config = dict(
    n_experts=32,
    d_expert=96,
    activation='swiglu',
    head_dim=32,
    vocab_size=5686,
    init_std_qkv=0.0314,
    lr=0.0199,
)
Below are experts of layer 5 (counted from 0) of a mixture-of-experts language model. Rows are named router (the router's row for the expert), gate (a neuron's input weights, with its number), up (a neuron's input weights, with its number), down (a neuron's output weights, with its number) and show model dimensions 0-127. Each number is 128 + 32 x the weight over its row's rms, rounded and kept within 0 to 255. Numbers have three digits each.
After each expert's rows: "comes after" lists some tokens at least twice as common just before its tokens as in all text. This comes from a sample of Wikipedia text that the model never trained on. Tokens count by the router's weight.

# expert 1
router:048110126131192097138129123109154067140132173141051141136119093116096159095146176097099101165158138133118069112134126100160204099147085127098144103101152145211143140146093125114142155090157134165149165060102100132091214116144107163152159155145134145160149087042131109140168125123156071157144168126164108130146156148137132100128147147093105183087133073175077136124135109119120158149133
gate1:119074101101088120193164140142197074150153118136153115139162103189169141144097135128148102110194139156071137127141154169137129119123119107166157127100104104160128116194086140160084100086138158133047100115150112102115136113112126151141115183134145155093201064154139115136092122062135142136208110115132132161143121112156145147150177154172121148158076162142113182153094108127088213087134
up1:097134101155158143115137167093128175108120107077081114172106130163140123179128152108099108146110173107115163105073128099107175180116096144089114177121144124178158179139092110123113177185120081117143128116088117111057100115146094094108166053118134146083052071080167153058113177126115139121150156096054109118172151182128168128124118172150152116111120124120117118101175098121069084157141
down1:117069145105222157094109141089111152101139135149103122091109160130111157119179124132119103168095118154125074135163084106135133179100175114083154193159153085095133204092114174136083134157092062116094164087066109120109133092118175124169110068094123083140088146160152152111115167138193160087188161118161137128150133130168100130126126140089171128126072103113119101160113130073123106126094
comes after: " |", ",", " the", ":", "-", " of"

# expert 20
router:062125150153188063099180190112107127129143094166167153076080120145101107151150134138149118157073076121141170172214117116169150121161137126132119100117177149137142092113141140107154171136100104160181196139156092123133173108086137160136125112099155125173169147182134090082150135031076132103088146116134167123145152078066082147122131099120113125120128117156127121163148131098153166164088
gate22:176152105108131104163171109094157099127119139203079137149154076136146127102152159150098078108054113131170137120126068067179091118131134114098123106136160131136166095150114141100152094145096149195188156186062150124118141172092130163170131147067180115137180142165106159112121172102155109102085135107126098086150132164104088141070071142102117066104137117089082141131101102136161139147075
up22:175146137109122106130111136072151118181106111146125131124177105125102103123148164154130134153092188133128141138111091083114193090093155140138146077138154092080045114175116139220097093129128136132072090071097148163146090155144085073164096103070134151096072142146147121158150126171159105100107088141087113092108103125129168172122080162165178120137183122151104165138190133124129149195115
down22:154117061151101146197122120146107174124107124146137129127169107127108117136210121103081077122170139106108135136067116121107145067100099181086124082079113136154094091153121116095160090075103137148178124104151152058092043166081143144124129087162102058109128137156102095144113097217110149154076135136140143132122119178183132153127162125087096134128100132113198099127091142109111132138133
comes after: " ", " (", "–", "2", " $", " −"

# expert 9
router:127132099118088103087161157123089145108100091097130162133189189097153079129147106160106079168129116150098088131138064094178163091088189118077137158169124156148142136074128128178108111171210122119120113088142116108150102075135148194168109105095176131166109163102132118115167133177098215144130163164174137173126107129139138138094160135123069143103129125145118149108081163168068094141108
gate1:077123141095138136171063145147179098165112098150083094140157142152094123110142085172071106138137136208113144108139108133123062137147084110112171201128109123110086147161123203108104153147138148100135181075035086139087121103093102152094071126111075170133159124168162130117132132139177135121211095118137106114135107133135159125154092150156130130116179137178093137133101112126094128060146
up1:153146094101126118132143070154158155151136142094110141168157188106171120104122150184186171115138107166088119127077151194175089174136104137060092109151147109131122184184132145114148121047098177155132109160121111153141106072123101145158141116066115075118086124109109101109126108111107086143093152150105126176104090133156086159104125100196150137154158066109103164052143108094117174132088
down1:142178078156065129073138121137131131167105179163141124130125083113084122095116134157128151193111103159095222136118147109163149105130170085147101087091131100130118163148114166143134162140117099129137115208161134142188093122093141110133067162178083157163103158135148095133117168148162106101123018110125147140097093202152124138120090138119159134144167124132110138128068155171063144122103
comes after: "\n", "|", "3", "4", "6", "7"

# expert 3
router:150119099172147113092108158071076163130118115117145152111102124076137158141156125118081100149137097117156174141153117114137112155114140135079096116192144058055105134132132099169111193092132153156217161096133174140104128157162065113141137121119046118172124133080145127114183123142131075167184144157101144176174134162152104084107149169151111169085112158108115085160144099153140059135099
gate3:114031167145166150096133113170153145121110102116106184128126181142117156130104152062099160125145107111115111117096194099096076130154136092111134092147093094120113090140146120099177084056097147085155110155145120160097100140128128122120105123175151084096122073105126155133076154102121140142148013152119120154186143130140102144185176099098133149164131202118200123107165117164144099131135
up3:113216130133069133129140091161100108100105157153154175107150092151135108103115091190136156159107145072124161140166159170112164151114114124144111150168107105111115077204128123180135094109128158207111127117055143110169163189140193123145183130099176138113142141101110143160144126131080124132146172197131144176055151130141123134166166134072189087071139129127126123138129153110106167150125
down3:110156148130105128132123107144116149091171149143044081091156119123124169071097160117085179149130105112116167128165127060072149181169152113135148074144078244188127176101159163113099114140125140141122127153130080112117110151119143103087147132127160144136158087149122134179114105109155135095111181107126122109180172163177141144166051080145110158138069152147092130097124090131105184121133
comes after: "\n", " |", ".", ")", "==", " ="

# expert 5
router:193115136120082171134086103139122109188095153152131123138164154105138146113084132133158096095112122096070178135079134080085141121151194133132122118148129062112201143120161170159125103109075126105130162098156184102108140097077178111138148169161108103169119149115082142152105158180133182156113160128132175120090076084148138143126130117162093141085150121128153123192160103116080146020113
gate1:172178126093069175136107090121130123119100111119109058143086183125103108113097139124154074152135149117137137160108088050099128135146176151168077152165120100070135074173154140168130066133124099141149151044157184118184132147124167154058112134189100154108155140156109105122133080148108123098117099125113113090157076079092159184174099142137125132133154158118119161149135091148102174079134
up1:133161115187177054121091129156180151193076106169123137071116169080119115157134160138078122128101139102142104136092115074077091140226141102137178134110141116146098126118111143136161112049123098117105104096127118111095155148170121116088122153113154124126113105165077146153087158103107167124134094148099149153097175088120137208117123094157145078130136108108133198089187129148145065119110
down1:135102147071149096052184093131062139115091090123105088119177099105134086142123129138141106101144104149070083123133080125115164136121123135159145076137118121076157101165142159128112125156138141105135132072129151204208157173096107100122082089111118190100105192133150120136122120143102179099134104096124154039154073196154138118139134155123080113114159143116182084169117099123098096094142
comes after: " the", " a", " and", " of", " to", " an"

# expert 10
router:111126052080162130161134093118081145141097098080133173107161117069118112171079137150184118177150149157172187122135124150083119147144188163145123176120128139158081132125143178101128088128166162139165129167142115123153168132138145121125080154115135153150123104146110116127140151078155097123187090118172144143110060161082117129103178149111064108051140146083165082148074164129207095135096
gate7:146082088143159136094138104090168091131128093158070129141088175135108151129107128197148122109160134121087124134142128132139107135140100094149075143175181117198101198131173120153155130147136131142102164147149164193120168103095102185147120132085122127121161106168080091156104092123154124147099091152186151134118101197104079113107082121115133103148175111084204113186094199157175172127159
up7:118136089093163185127107165162168129190081103129093123095135057111123106134131051134088122134136120177112110159089158106027147091115198116115157135078097125122131141123153143094145108157163072156066126124179098111140118147111153114099123143128138170121161172179131111124142161103120133138129125090161145136106171198162127071109135114123098128135112106073146128135112173228146150082073
down7:126163097149105161142081162145164188160112150114098114065093189114122124163161177115188117156138093165113111091184154126187142140135166161077119152101152060103120126099093076137159105091164158090102193112105109131124095102181120127097149137157092114105057098136147158158141133186106156167107087093132110079163088136139177089111145119153159145142137110134123143080126156119109097036092
comes after: "\n", "ed", " part", " University", "ing", " one"

# expert 19
router:163137147089126132115148137159099145074121102128156160122130098129128129158143180177153151116110184147084199158111026119086098094098119175108074122098116120154081108152130109132144173129171151120109149115101127078190105196093170133162106098143154161176125193182103126134182114093105155104099093096069129100104179147128099182145181127126124077177109106146130103099108126192149109146133
gate3:118137131111110148131152112158196164128059118121143163177150071154141171063135172154084140105145098151090115106146080156126090146198182121164134155181175146100109130211078094113166103126172163102143140082108160081119144150072134172101094124111147139138148108153118143137149204115139169085176088099111152099121132142124053175147102113147071168128100115155128137120133134164114152107186
up3:125085160105121114147087127077101088140178062146127150121107129108116148086082089104154118085120104140091155139133072093139092202137083205157154122145109148153171117089114142114107153093159161130120110103079137118115190067111095106149135126093123148098154116132067103140104115163098156179094116158104126159052129098131103173190171148163132078165113114182116121152191077133117057130107
down3:081096089115129193151137155142000143110136179167104124125089133142117181150098172118126193142125092102129115150122142107077145118133160091130094132108049130144130152101141146127152149130152125175082144191163119134032118108177110114144157166101102150121095157164173118143177190071142173155097105102089164130141136127151116116106080146165157163147118144118108165131132114125133116078119
comes after: " (", "-", "\n", " \"", "==", "==="

# expert 6
router:110110173131111130089123145132134165190187150146143098130185157126119160132187176115113119203152114158108119185144147147062131055158109141085120039105074112090161150157079101073124165122162122090162157145082127130125149088123147132105131162146109139131112178104098121126141172121160180125118131103164151130132069147123132091132136029146160172143129083134161162130124100150162094138196
gate2:175073117119130188120117102060166071205145124170111161134161172158187105046096115091131130109130061138139095101159081103155183127069044173139127135173133134114110061113131127121083146155154130175187181134173149162104159132152182128100121159107106103132152145105183154155123152156109186132103102132113172156163106117100128139131127157120123144161173129090122137162103112112117118130118
up2:152163159170153119145102184138064153124090068088068166060139125123035083160133074159124111115124183127121106047143123134162089117061086120099133126118141082139164166127155195084153083167151110101144081154160167138171097124151126110120112131077159180100126142070106085130109118137130123147131092178154071114093104108147104147136108148122114117099146070166115124131128145083122130141096
down2:127108111126101145138106099133148132114163139111055167145125149121142174110072124118136110060087134079116126134112082114141086033140112164138053168145081152117122153146165199127170095161141138168103142113116126164124123170078122168092151117167086089077119104088112101102106150146123092133166134172116118080151041115135155138119185152051167109090140104115094095112107140111139120123045
comes after: "\n", ",", "s", " such", "es", "ers"

# expert 26
router:140125069159196142083110091132173205159202183131164108069115176068123155200134166090129146184134166141120041145123190069132096152141168105138112086121115178114135092134180127110069138091146177135130120119158117179130130181096072129178168123126145152122088140156124123136128143124090165142113136147111144117125134131096122161138132183092097113130107137126095155143072098139136093124117
gate6:121099093129086148166131050127157100169092160149128080069083190107094087188120139103080155127087125159124135220149134067114104155189100142144142154113085146157138079191083139115130143051112115138114172136176147159116132217139184182096131121126079119109078091105114136151118132101117183159103099114143129134138108122120096089119110121129163092101164147120139147114109110180152130139119
up6:135176134122138120086097138095178144068123119157164070123149152103126152113111103182143111088098160059132154113132127163116066133162145112146070136116105142097151166128200122108165135131074115138106156143135174068159144068175180140173133120198125053106135163102098100165136128179101151168201137087165110155128151139164127193121139173107143166186162138159153150108128164100103104111108
down6:164141172138198173129128140140207137098123134097126096165170162125086149097128148054099102126136065169172138104170180109129117201117111148115111052150180162150105160099145162100178109158145116064134160128080119058068117132165125115127130097119112111182111103157073148149086157205097111129161169090124116137122084130115169109133136144124126148146118180134111127077099109083143145144120
comes after: "1", "0", "2", "9", "8", "3"

# expert 4
router:121130119111139151103150159161147148145151118130147125118148130075170114052134116122210132119073178188089163099139070144127089143107100129151102131186142158206109197071138128083085122146102133083201080053143137128109144148124123162160166103110114096079144072131154163155164153117181109118146161148156122095192161163160127145158121112130170127132135146122153081165183139107088145108102
gate19:079102137129135134151125158115132174151116168156117128143164163164110164098149162135113109081087165064093140127167076157109126202144147128086098124074148166116077085160165153148099074138097118148121140106145114071161132141163123166150116170139079074143118054173114129158186093158146176167089151089157157089131151115104116116160175108060180077104120102078128125118119135148111107142212
up19:104139090115176110133176150148086101145112125135149060137097102089175159107091123156065137126164119150108130155142114107100163107158138081160103130152150144123140181174120131187147133145120129125148131107186111162105107069126128094119137150159186146129129163155116137105172185163089157107089132135113063164082135191141148106102073214142105211117072148062121098066084117112125104137081
down19:110091145130156135137199082184150163117164145134139139155172096122124205110151155088110125146134196178182136140145094112131086167175079150150154078136174128127134090181127160161148126078099081127094158098128163129102148131104120151139150128151136074064098162105058109080142120127119097166119136085078145164135191114108141168135113150088181189076098141118096117080135111105145120078079
comes after: ")", "0", "3", "4", "5", "6"

# expert 24
router:079177169123136145116185132126092120081096054125120181164147090145085196186136137150143189085139144122174134105112126194123154150118121134087079149089076104139133141138115115129100110145125167172087158134135087166079152125096130193148141130091163129118154058166123102099102171209131154149133138197136093184107104121143110192127133068113186128108129151190119150133110121142125118138140
gate12:069110099093084154099113185112170087140203088116095169197100110134106130157122127111145115062150075123147138109161072126108141140087077117098158137106171104128149137136119138125132056112117149118079172180119112170087083143088113147121176141094141093138142156063159126156133165092157160112125143154147198134104143064114104155111141141132170167143101151099098148169182097089181191143145
up12:146073114160137171172112179187128141121138124096134102130222123089168119091157108129117094129153083092112094103106125151124189149107130156135128176171102163104113072091137149201158160079126122105147091078106091164151115100123172131089098095161146118169089148134101145109194114091111087155119104125080120122155108124183097113117077131103148065149123147136166114164095121065175167089066
down12:169029138192131084111168118149114100102108159126090096138097134108119102168079147115138111109181154121168208179133097176162130132101064159105151158165152070164119116134154105165184164140183145159141132122115122168128052153133160121130094108108141144127082180128202153112178147157150093138106106117177133071142094110150109086065184118119129139164129124159169119112124097154107128129110
comes after: " |", "|", ";", ":", " /", " in"

# expert 27
router:139100160129139099110128127088085051146145122112110123187074156201056139162136133130094077138101178140128176156156077084144125209147130091127122152154117142095182095198168130109115092108057141145111139102172145122118137146127116202164093119114144135150117149163145124086121149085130126176127114171092118114108117118078047117172123161116158153102093129101124156151086123179146075097158
gate24:203168122109171162125109116070073084110151129182151109180095108153131109045064159117113143078079127111127139144098125105114159174109103079105104076126124155140056082148133130152147106095160115128057142171114137094145097094168145112144063147135132128117133168098164184139137121087149083142147120114109107162093110105099178122081104137171091093199151136158119126079111074140140160143157
up24:102140064157149125129142177154074109111107127138190110133108122120143110155176097107112110120208108124175107139156101138067163094180149150133165167084120081121115098073116102130078091120085124159145165108143112090048200128108132195192149133106139151125136062136138129088159093191109137143141128111109169182172130132125150095140126168143130148176126108155139104116125164144028127127097
down24:136105050119196041096093136191136108093099093142121090143085121114148132125100180134083092111149150132171190129137103101135088089135135115116107124091140146097138106081110157140110120108115164055115127169109111115162182117133106184140136105088188123166145148173168159186157141081084142163092179166129145120127143156110113111187134159167128158220091121116135139093077113120120101100113
comes after: "1", "0", "9", " ", "2", "8"